config.toml
n_layer = 18
d_model = 128
n_experts = 80
experts_per_token = 4
d_expert = 64
d_shared_expert = 64
activation = "silu"
moe_layers = [0, 2, 4, 6, 8, 10, 12, 14, 16]
router_score = "sigmoid"
normalize_top_k = true
routed_scale = 1.0
balance_loss = 0.000113
balance_bias = true
n_groups = 8
groups_per_token = 3
init_std_router = 0.00926
lr_router = 0.00109
vocab_size = 4096
norm = "rmsnorm"
norm_eps = 1e-05
tie_embeddings = false
optimizer = "soap_variant"
lr = 0.00412
beta1 = 0.95
beta2 = 0.99
grad_clip = 1.0
batch_tokens = [65536, 131072, 262144]
seq_len = 1024
train_tokens = 628000000
steps = 4550
dataset = "wikipedia_en"
Below are experts of layer 14 (counted from 0) of a mixture-of-experts language model. Rows are named router (the router's row for the expert), up (a neuron's input weights, with its number) and show model dimensions 0-127. Each number is 50 + 15 x the weight over its row's rms, rounded and kept within 0 to 99.
After each expert's rows: "comes after" lists some tokens at least twice as common just before its tokens as in all text; "mostly gets" lists some tokens that are sent to it at least half of the time. This comes from a sample of Wikipedia text that the model never trained on. Tokens count by the router's weight.

# expert 50
router:48 57 56 39 58 68 68 43 66 96 58 38 36 42 67 59 55 83 11 39 40 53 16 63 46 46 56 61 33 42 29 59 66 15 67 64 58 67 39 32 44 42 52 51 22 41 33 59 37 27 51 28 32 44 76 40 52 46 73 48 66 49 57 37 66 30 33 59 53 39 39 24 53 51 17 59 37 61 54 65 33 28 34 50 70 50 23 42 48 43 56 33 65 66 54 57 57 48 60 51 35 46 17 60 63 37 36 36 31 19 48 37 46 43 55 52 65 47 34 44 51 46 54 52 38 63 64 59
up0:61 35 05 43 62 39 66 64 74 65 41 70 63 53 52 44 61 67 21 57 75 80 39 48 64 26 64 33 45 65 31 48 68 40 42 34 61 72 20 59 56 22 50 31 55 52 54 52 27 55 61 53 51 54 74 32 56 53 60 32 60 41 51 53 39 51 48 75 44 60 20 67 54 66 39 22 64 49 66 71 37 26 51 26 58 41 36 44 48 55 41 38 33 74 58 45 41 59 58 73 35 66 50 58 51 54 41 26 51 71 44 63 58 50 73 51 87 53 56 15 52 42 58 42 59 44 36 36
comes after: " |", "-", " Mc", ":", " by", ","
mostly gets: " Sch", " Z", " J", " Mc", " McC", " Br"

# expert 52
router:41 37 64 49 43 57 52 32 82 67 59 53 57 63 60 65 32 60 27 33 49 57 36 60 43 65 76 67 58 55 55 93 76 38 67 64 53 57 49 70 43 51 67 51 38 39 55 62 50 58 53 47 26 60 60 29 46 58 65 47 53 49 65 44 19 36 41 48 45 64 52 62 70 80 42 78 55 58 49 63 51 27 25 40 26 40 34 34 37 30 68 23 64 63 24 70 45 28 81 47 62 51 23 55 53 34 51 45 52 52 54 38 30 28 33 71 62 54 64 78 43 72 41 55 63 61 42 24
up7:50 42 53 41 46 31 47 59 84 57 30 42 57 44 31 46 27 66 44 49 73 56 34 34 53 60 67 42 95 66 65 42 61 53 46 50 70 40 50 11 36 63 47 54 45 55 43 63 36 38 48 51 55 66 64 40 32 41 43 61 65 82 47 62 38 36 37 50 61 52 20 54 47 79 24 57 53 47 43 39 66 60 57 24 21 42 33 26 78 29 54 44 47 40 46 45 64 42 38 63 47 38 23 31 17 66 61 14 66 41 69 70 69 58 61 57 68 44 42 54 62 52 30 31 56 59 45 38
comes after: "\n", "|", ")", "en's", "les", " m"
mostly gets: " year.", "ing.", "ure.", " season.", "es.", "ers."

# expert 15
router:56 50 54 68 45 54 43 29 61 68 69 38 39 33 53 68 39 55 52 50 37 46 42 77 63 67 67 63 41 50 27 91 58 27 76 58 49 58 59 47 53 79 55 46 38 47 33 50 37 41 51 40 33 53 44 38 63 52 53 09 61 47 62 15 51 37 42 71 35 56 71 24 57 71 39 80 47 69 68 63 28 24 39 50 33 33 29 57 53 45 58 44 46 51 31 40 36 34 62 53 48 19 50 56 68 41 59 52 14 53 81 47 45 43 40 34 59 52 28 45 28 51 35 60 37 66 57 19
up12:56 51 53 59 46 40 32 60 92 65 76 68 45 29 73 51 35 73 38 54 79 44 27 41 55 56 40 34 62 79 44 56 33 46 63 56 39 62 50 46 25 37 36 48 66 49 77 58 57 67 71 74 76 66 34 65 46 34 58 64 64 50 39 45 65 51 44 52 48 33 19 79 27 60 60 58 56 43 52 48 57 53 28 49 55 67 50 67 99 38 51 26 50 38 63 60 35 54 57 64 36 31 38 30 54 50 74 53 66 48 41 60 62 66 54 48 56 30 54 64 41 41 83 47 22 45 47 47
comes after: " ", ")", ".", " —", "\"", "%"
mostly gets: "|---|---|---|---|", "|---|---|---|", "|---|---|", "|---|---|---|---|---|", " also==", ");"

# expert 46
router:51 34 71 68 64 50 76 59 53 89 49 38 57 36 61 77 40 59 24 41 36 74 47 69 51 43 50 55 54 71 26 57 66 46 45 56 22 72 60 62 52 49 50 37 28 51 53 68 53 38 47 31 50 55 38 53 39 43 64 53 67 44 36 32 52 58 32 62 20 66 25 35 69 36 32 48 12 61 76 72 48 55 59 19 45 51 41 44 47 28 54 52 56 57 45 60 47 28 62 26 57 35 39 52 36 57 62 37 24 45 74 35 48 24 40 80 44 55 40 82 36 33 39 50 43 37 65 32
up12:45 57 66 52 40 53 40 46 39 47 66 92 78 73 38 62 51 48 46 56 43 25 46 52 50 59 52 47 75 18 49 56 52 44 52 51 44 39 60 55 84 48 11 48 33 43 30 36 60 48 53 36 35 43 58 46 20 75 76 12 48 36 69 44 39 64 39 40 52 74 31 43 55 34 42 62 54 33 71 52 29 45 61 68 58 31 34 54 39 57 66 64 57 50 71 50 50 44 64 47 70 31 28 45 46 80 67 57 53 16 76 34 44 65 29 46 43 44 33 41 35 60 49 36 22 36 45 57
comes after: " |", "°N", " /", " 1,", " $", "8"
mostly gets: "′", " \"D", " \"T", " \"B", "==D", " (d"

# expert 48
router:50 33 53 51 55 68 67 45 60 87 65 40 23 36 46 41 44 60 24 28 35 37 37 74 57 48 51 66 46 58 41 58 50 64 66 61 29 38 72 68 44 53 46 44 35 60 40 34 31 43 39 56 47 54 66 19 52 27 52 14 64 52 58 10 38 40 31 64 33 31 64 42 64 70 25 46 14 59 69 49 37 43 45 51 52 25 39 55 55 40 86 34 62 51 54 41 31 55 61 24 32 52 38 65 62 36 62 31 44 26 37 43 40 38 41 52 57 53 34 76 46 40 60 75 56 32 61 57
up0:57 26 47 53 52 25 43 45 32 74 57 39 45 14 61 34 31 23 32 42 68 68 29 59 64 50 30 68 42 41 07 44 50 45 29 67 37 39 36 60 51 61 69 62 74 55 54 65 62 53 53 45 65 40 74 67 58 54 67 58 81 31 38 40 30 40 54 50 49 58 70 43 63 58 25 39 34 38 49 60 36 49 72 66 80 23 31 53 52 40 44 42 47 66 84 37 43 80 42 46 31 48 56 46 64 17 62 58 39 45 60 67 71 38 59 51 58 52 49 52 53 38 26 47 52 47 30 35
comes after: " the", " a", "-", " and", " The", ":"
mostly gets: " C", " b", " B", " t", " T", " c"

# expert 55
router:47 27 39 48 70 34 36 58 50 50 71 24 65 32 45 53 36 69 47 47 38 49 30 85 49 64 85 71 48 55 43 79 59 42 50 59 62 70 77 26 51 58 45 57 19 61 30 54 46 54 56 45 56 56 49 36 32 50 41 61 54 53 53 43 30 48 51 46 44 46 69 39 62 67 08 57 50 71 34 68 32 58 37 53 46 69 58 34 45 34 50 30 42 78 46 45 55 28 40 16 41 53 44 75 67 44 46 49 56 14 63 36 36 46 12 61 60 39 32 50 36 48 71 73 52 57 73 52
up0:42 49 44 53 41 82 45 89 37 75 58 51 88 58 50 44 48 50 34 49 46 42 41 82 56 28 55 46 26 65 65 64 29 52 70 62 36 44 48 53 50 45 68 60 49 62 53 33 36 72 56 43 46 71 44 57 59 52 52 51 38 59 39 44 64 51 56 47 57 50 75 43 71 30 23 27 13 51 24 49 48 55 22 54 34 41 37 49 73 40 62 55 56 69 69 74 82 52 68 60 53 62 38 75 36 69 25 45 24 51 56 45 47 65 48 30 27 47 30 34 27 46 40 38 26 52 36 40
comes after: " P", " p", " a", "p", " c", "P"
mostly gets: " p", " P", "-p", " pat", " (P", " dis"

# expert 20
router:61 33 53 56 38 50 55 46 43 86 52 39 38 46 41 75 25 92 54 28 65 66 45 65 47 67 61 56 47 86 58 55 62 40 65 77 47 61 47 29 42 64 81 38 47 58 44 49 36 36 65 13 48 51 54 42 50 32 38 33 51 47 54 55 37 42 48 47 60 55 41 37 66 65 49 56 52 61 49 60 39 34 56 67 57 42 45 53 47 39 38 29 57 57 48 62 51 37 62 46 47 04 17 55 69 28 58 47 00 41 43 44 58 20 36 42 57 76 48 63 41 58 38 60 28 60 72 40
up5:54 41 49 68 28 68 66 34 54 53 68 41 45 19 18 65 37 74 31 62 65 42 27 30 11 48 31 55 57 30 77 41 22 48 50 31 56 41 36 25 68 56 51 53 61 28 50 72 36 40 62 39 56 61 36 64 28 44 37 61 38 82 47 64 33 72 17 38 52 44 30 57 63 56 62 58 55 20 46 46 48 15 41 74 47 70 50 36 35 36 60 50 52 53 56 52 56 36 45 54 59 25 48 51 64 30 47 28 46 49 41 51 63 40 53 47 29 41 80 58 35 38 47 36 45 62 54 71
comes after: " |", " 0", "|", " 1", " 2", " 3"
mostly gets: " MF", " FW", " DF", " Candidate", " JPL", " Votes"

# expert 24
router:53 54 71 29 57 47 58 24 57 55 46 38 38 39 48 62 31 73 47 33 53 70 29 71 43 65 57 67 46 53 61 52 50 54 56 64 53 63 58 70 62 50 41 50 42 68 46 54 03 27 50 16 17 44 65 58 32 38 53 36 68 38 53 16 56 53 45 50 32 43 25 45 88 46 40 56 47 49 68 43 52 41 35 42 43 25 44 43 54 13 64 30 39 54 55 33 61 50 75 53 63 49 44 65 42 41 59 39 50 46 54 20 47 20 52 81 56 67 44 49 29 71 63 65 42 83 68 44
up7:64 30 44 52 30 63 33 41 54 67 50 40 41 25 55 54 29 45 53 24 44 60 45 42 34 54 61 23 72 49 48 37 23 77 33 55 46 41 32 73 57 81 53 77 45 21 46 36 33 57 31 63 49 64 66 49 42 29 57 49 58 48 28 33 54 52 64 41 34 83 36 43 59 62 40 63 50 30 37 35 45 38 46 55 30 58 40 42 64 30 56 72 19 38 44 50 26 58 52 42 33 45 25 34 61 44 45 45 86 52 63 42 46 57 52 45 52 21 44 27 00 53 65 45 54 49 49 55
comes after: " in", " In", "In", " during", ".", " until"
mostly gets: " until", " during", " before", " After", "After", " During"

# expert 18
router:40 51 68 58 56 66 62 36 73 53 57 33 32 37 45 66 27 60 35 44 54 58 51 57 79 61 45 60 42 58 42 68 40 51 80 63 20 56 73 48 33 62 68 37 44 52 46 55 50 37 46 34 39 44 48 30 16 59 58 40 63 56 57 49 34 24 45 59 13 48 50 31 68 51 40 59 25 52 86 42 57 23 28 57 40 41 45 30 50 37 60 44 59 75 47 60 44 45 72 40 50 34 52 50 56 22 69 23 48 36 55 32 49 25 42 63 55 30 28 54 21 65 64 71 24 62 80 34
up7:47 54 64 47 53 64 57 87 62 73 70 44 69 51 33 43 39 41 56 51 51 45 32 37 68 53 79 70 56 55 56 64 58 69 61 43 49 60 44 51 32 58 44 49 53 54 58 59 42 55 38 61 27 60 74 43 01 50 67 42 39 76 35 69 48 50 40 48 53 31 56 41 35 49 54 36 28 69 56 41 55 46 10 86 36 17 58 64 51 18 40 84 63 34 39 52 60 42 43 41 63 22 41 52 67 27 70 57 70 53 50 43 31 43 67 36 55 36 56 43 42 65 66 67 42 64 33 27
comes after: " of", " in", " with", " as", " to", " on"
mostly gets: " his", " their", " its", "The", " several", " the"

# expert 43
router:67 45 47 47 45 42 80 48 76 68 46 40 33 41 56 52 33 99 46 37 44 49 32 57 54 71 51 59 28 51 50 45 53 42 78 62 51 65 55 54 71 59 43 44 35 75 57 48 42 31 48 36 28 40 52 60 54 35 57 52 65 48 57 17 55 45 58 36 33 41 35 52 69 75 34 69 69 52 94 50 59 58 12 25 41 23 52 40 46 23 60 37 55 50 34 52 48 47 88 36 50 27 38 59 59 47 60 37 33 59 48 44 63 20 44 59 59 62 44 36 44 54 43 33 53 83 63 46
up7:78 68 55 45 22 52 34 43 44 72 36 39 40 42 74 49 69 63 63 68 52 39 60 33 36 72 42 77 25 50 69 77 39 43 49 35 51 34 46 45 63 54 50 59 60 61 80 66 32 33 55 44 52 41 21 54 52 43 56 41 49 59 45 58 55 66 29 53 38 38 58 49 42 59 25 57 42 39 81 72 41 72 44 54 40 18 48 40 39 53 76 34 35 50 79 69 55 40 36 30 76 07 52 71 60 44 59 29 40 62 54 61 55 34 42 58 67 27 58 51 42 82 50 38 42 48 74 53
comes after: "\n", " on", "|", " 2", "On", " in"
mostly gets: " January", " April", " December", " October", " November", " September"

# expert 26
router:43 39 67 26 73 70 53 18 65 71 79 27 39 35 56 53 35 60 39 23 47 75 36 95 59 66 47 90 38 40 26 53 53 46 61 48 52 55 58 73 51 63 45 55 37 71 18 48 36 45 48 39 61 35 38 42 33 34 39 32 64 45 54 53 31 33 38 49 42 36 45 52 44 66 61 51 46 59 59 41 33 46 44 22 30 55 51 57 44 41 57 48 42 44 58 51 29 21 60 40 54 31 19 60 60 48 35 64 39 42 68 45 28 38 17 52 49 55 60 39 52 44 67 68 60 66 86 50
up5:55 75 66 43 66 24 46 38 31 39 54 25 63 68 71 44 25 57 49 34 60 43 61 54 74 50 75 51 34 18 16 65 59 42 59 61 46 59 61 51 59 50 45 51 58 66 39 76 37 40 24 48 55 49 49 73 20 52 67 41 50 44 32 63 40 53 56 53 63 20 56 52 48 58 55 75 45 59 50 49 36 27 48 38 83 58 31 69 75 61 63 41 44 34 81 55 49 61 63 47 58 63 39 69 41 69 24 34 35 37 54 52 55 45 48 45 45 45 06 31 24 47 42 64 67 31 61 73
comes after: " the", " an", "-", " and", " \"", " a"
mostly gets: " re", " E", " pro", " Pro", " inter", " cont"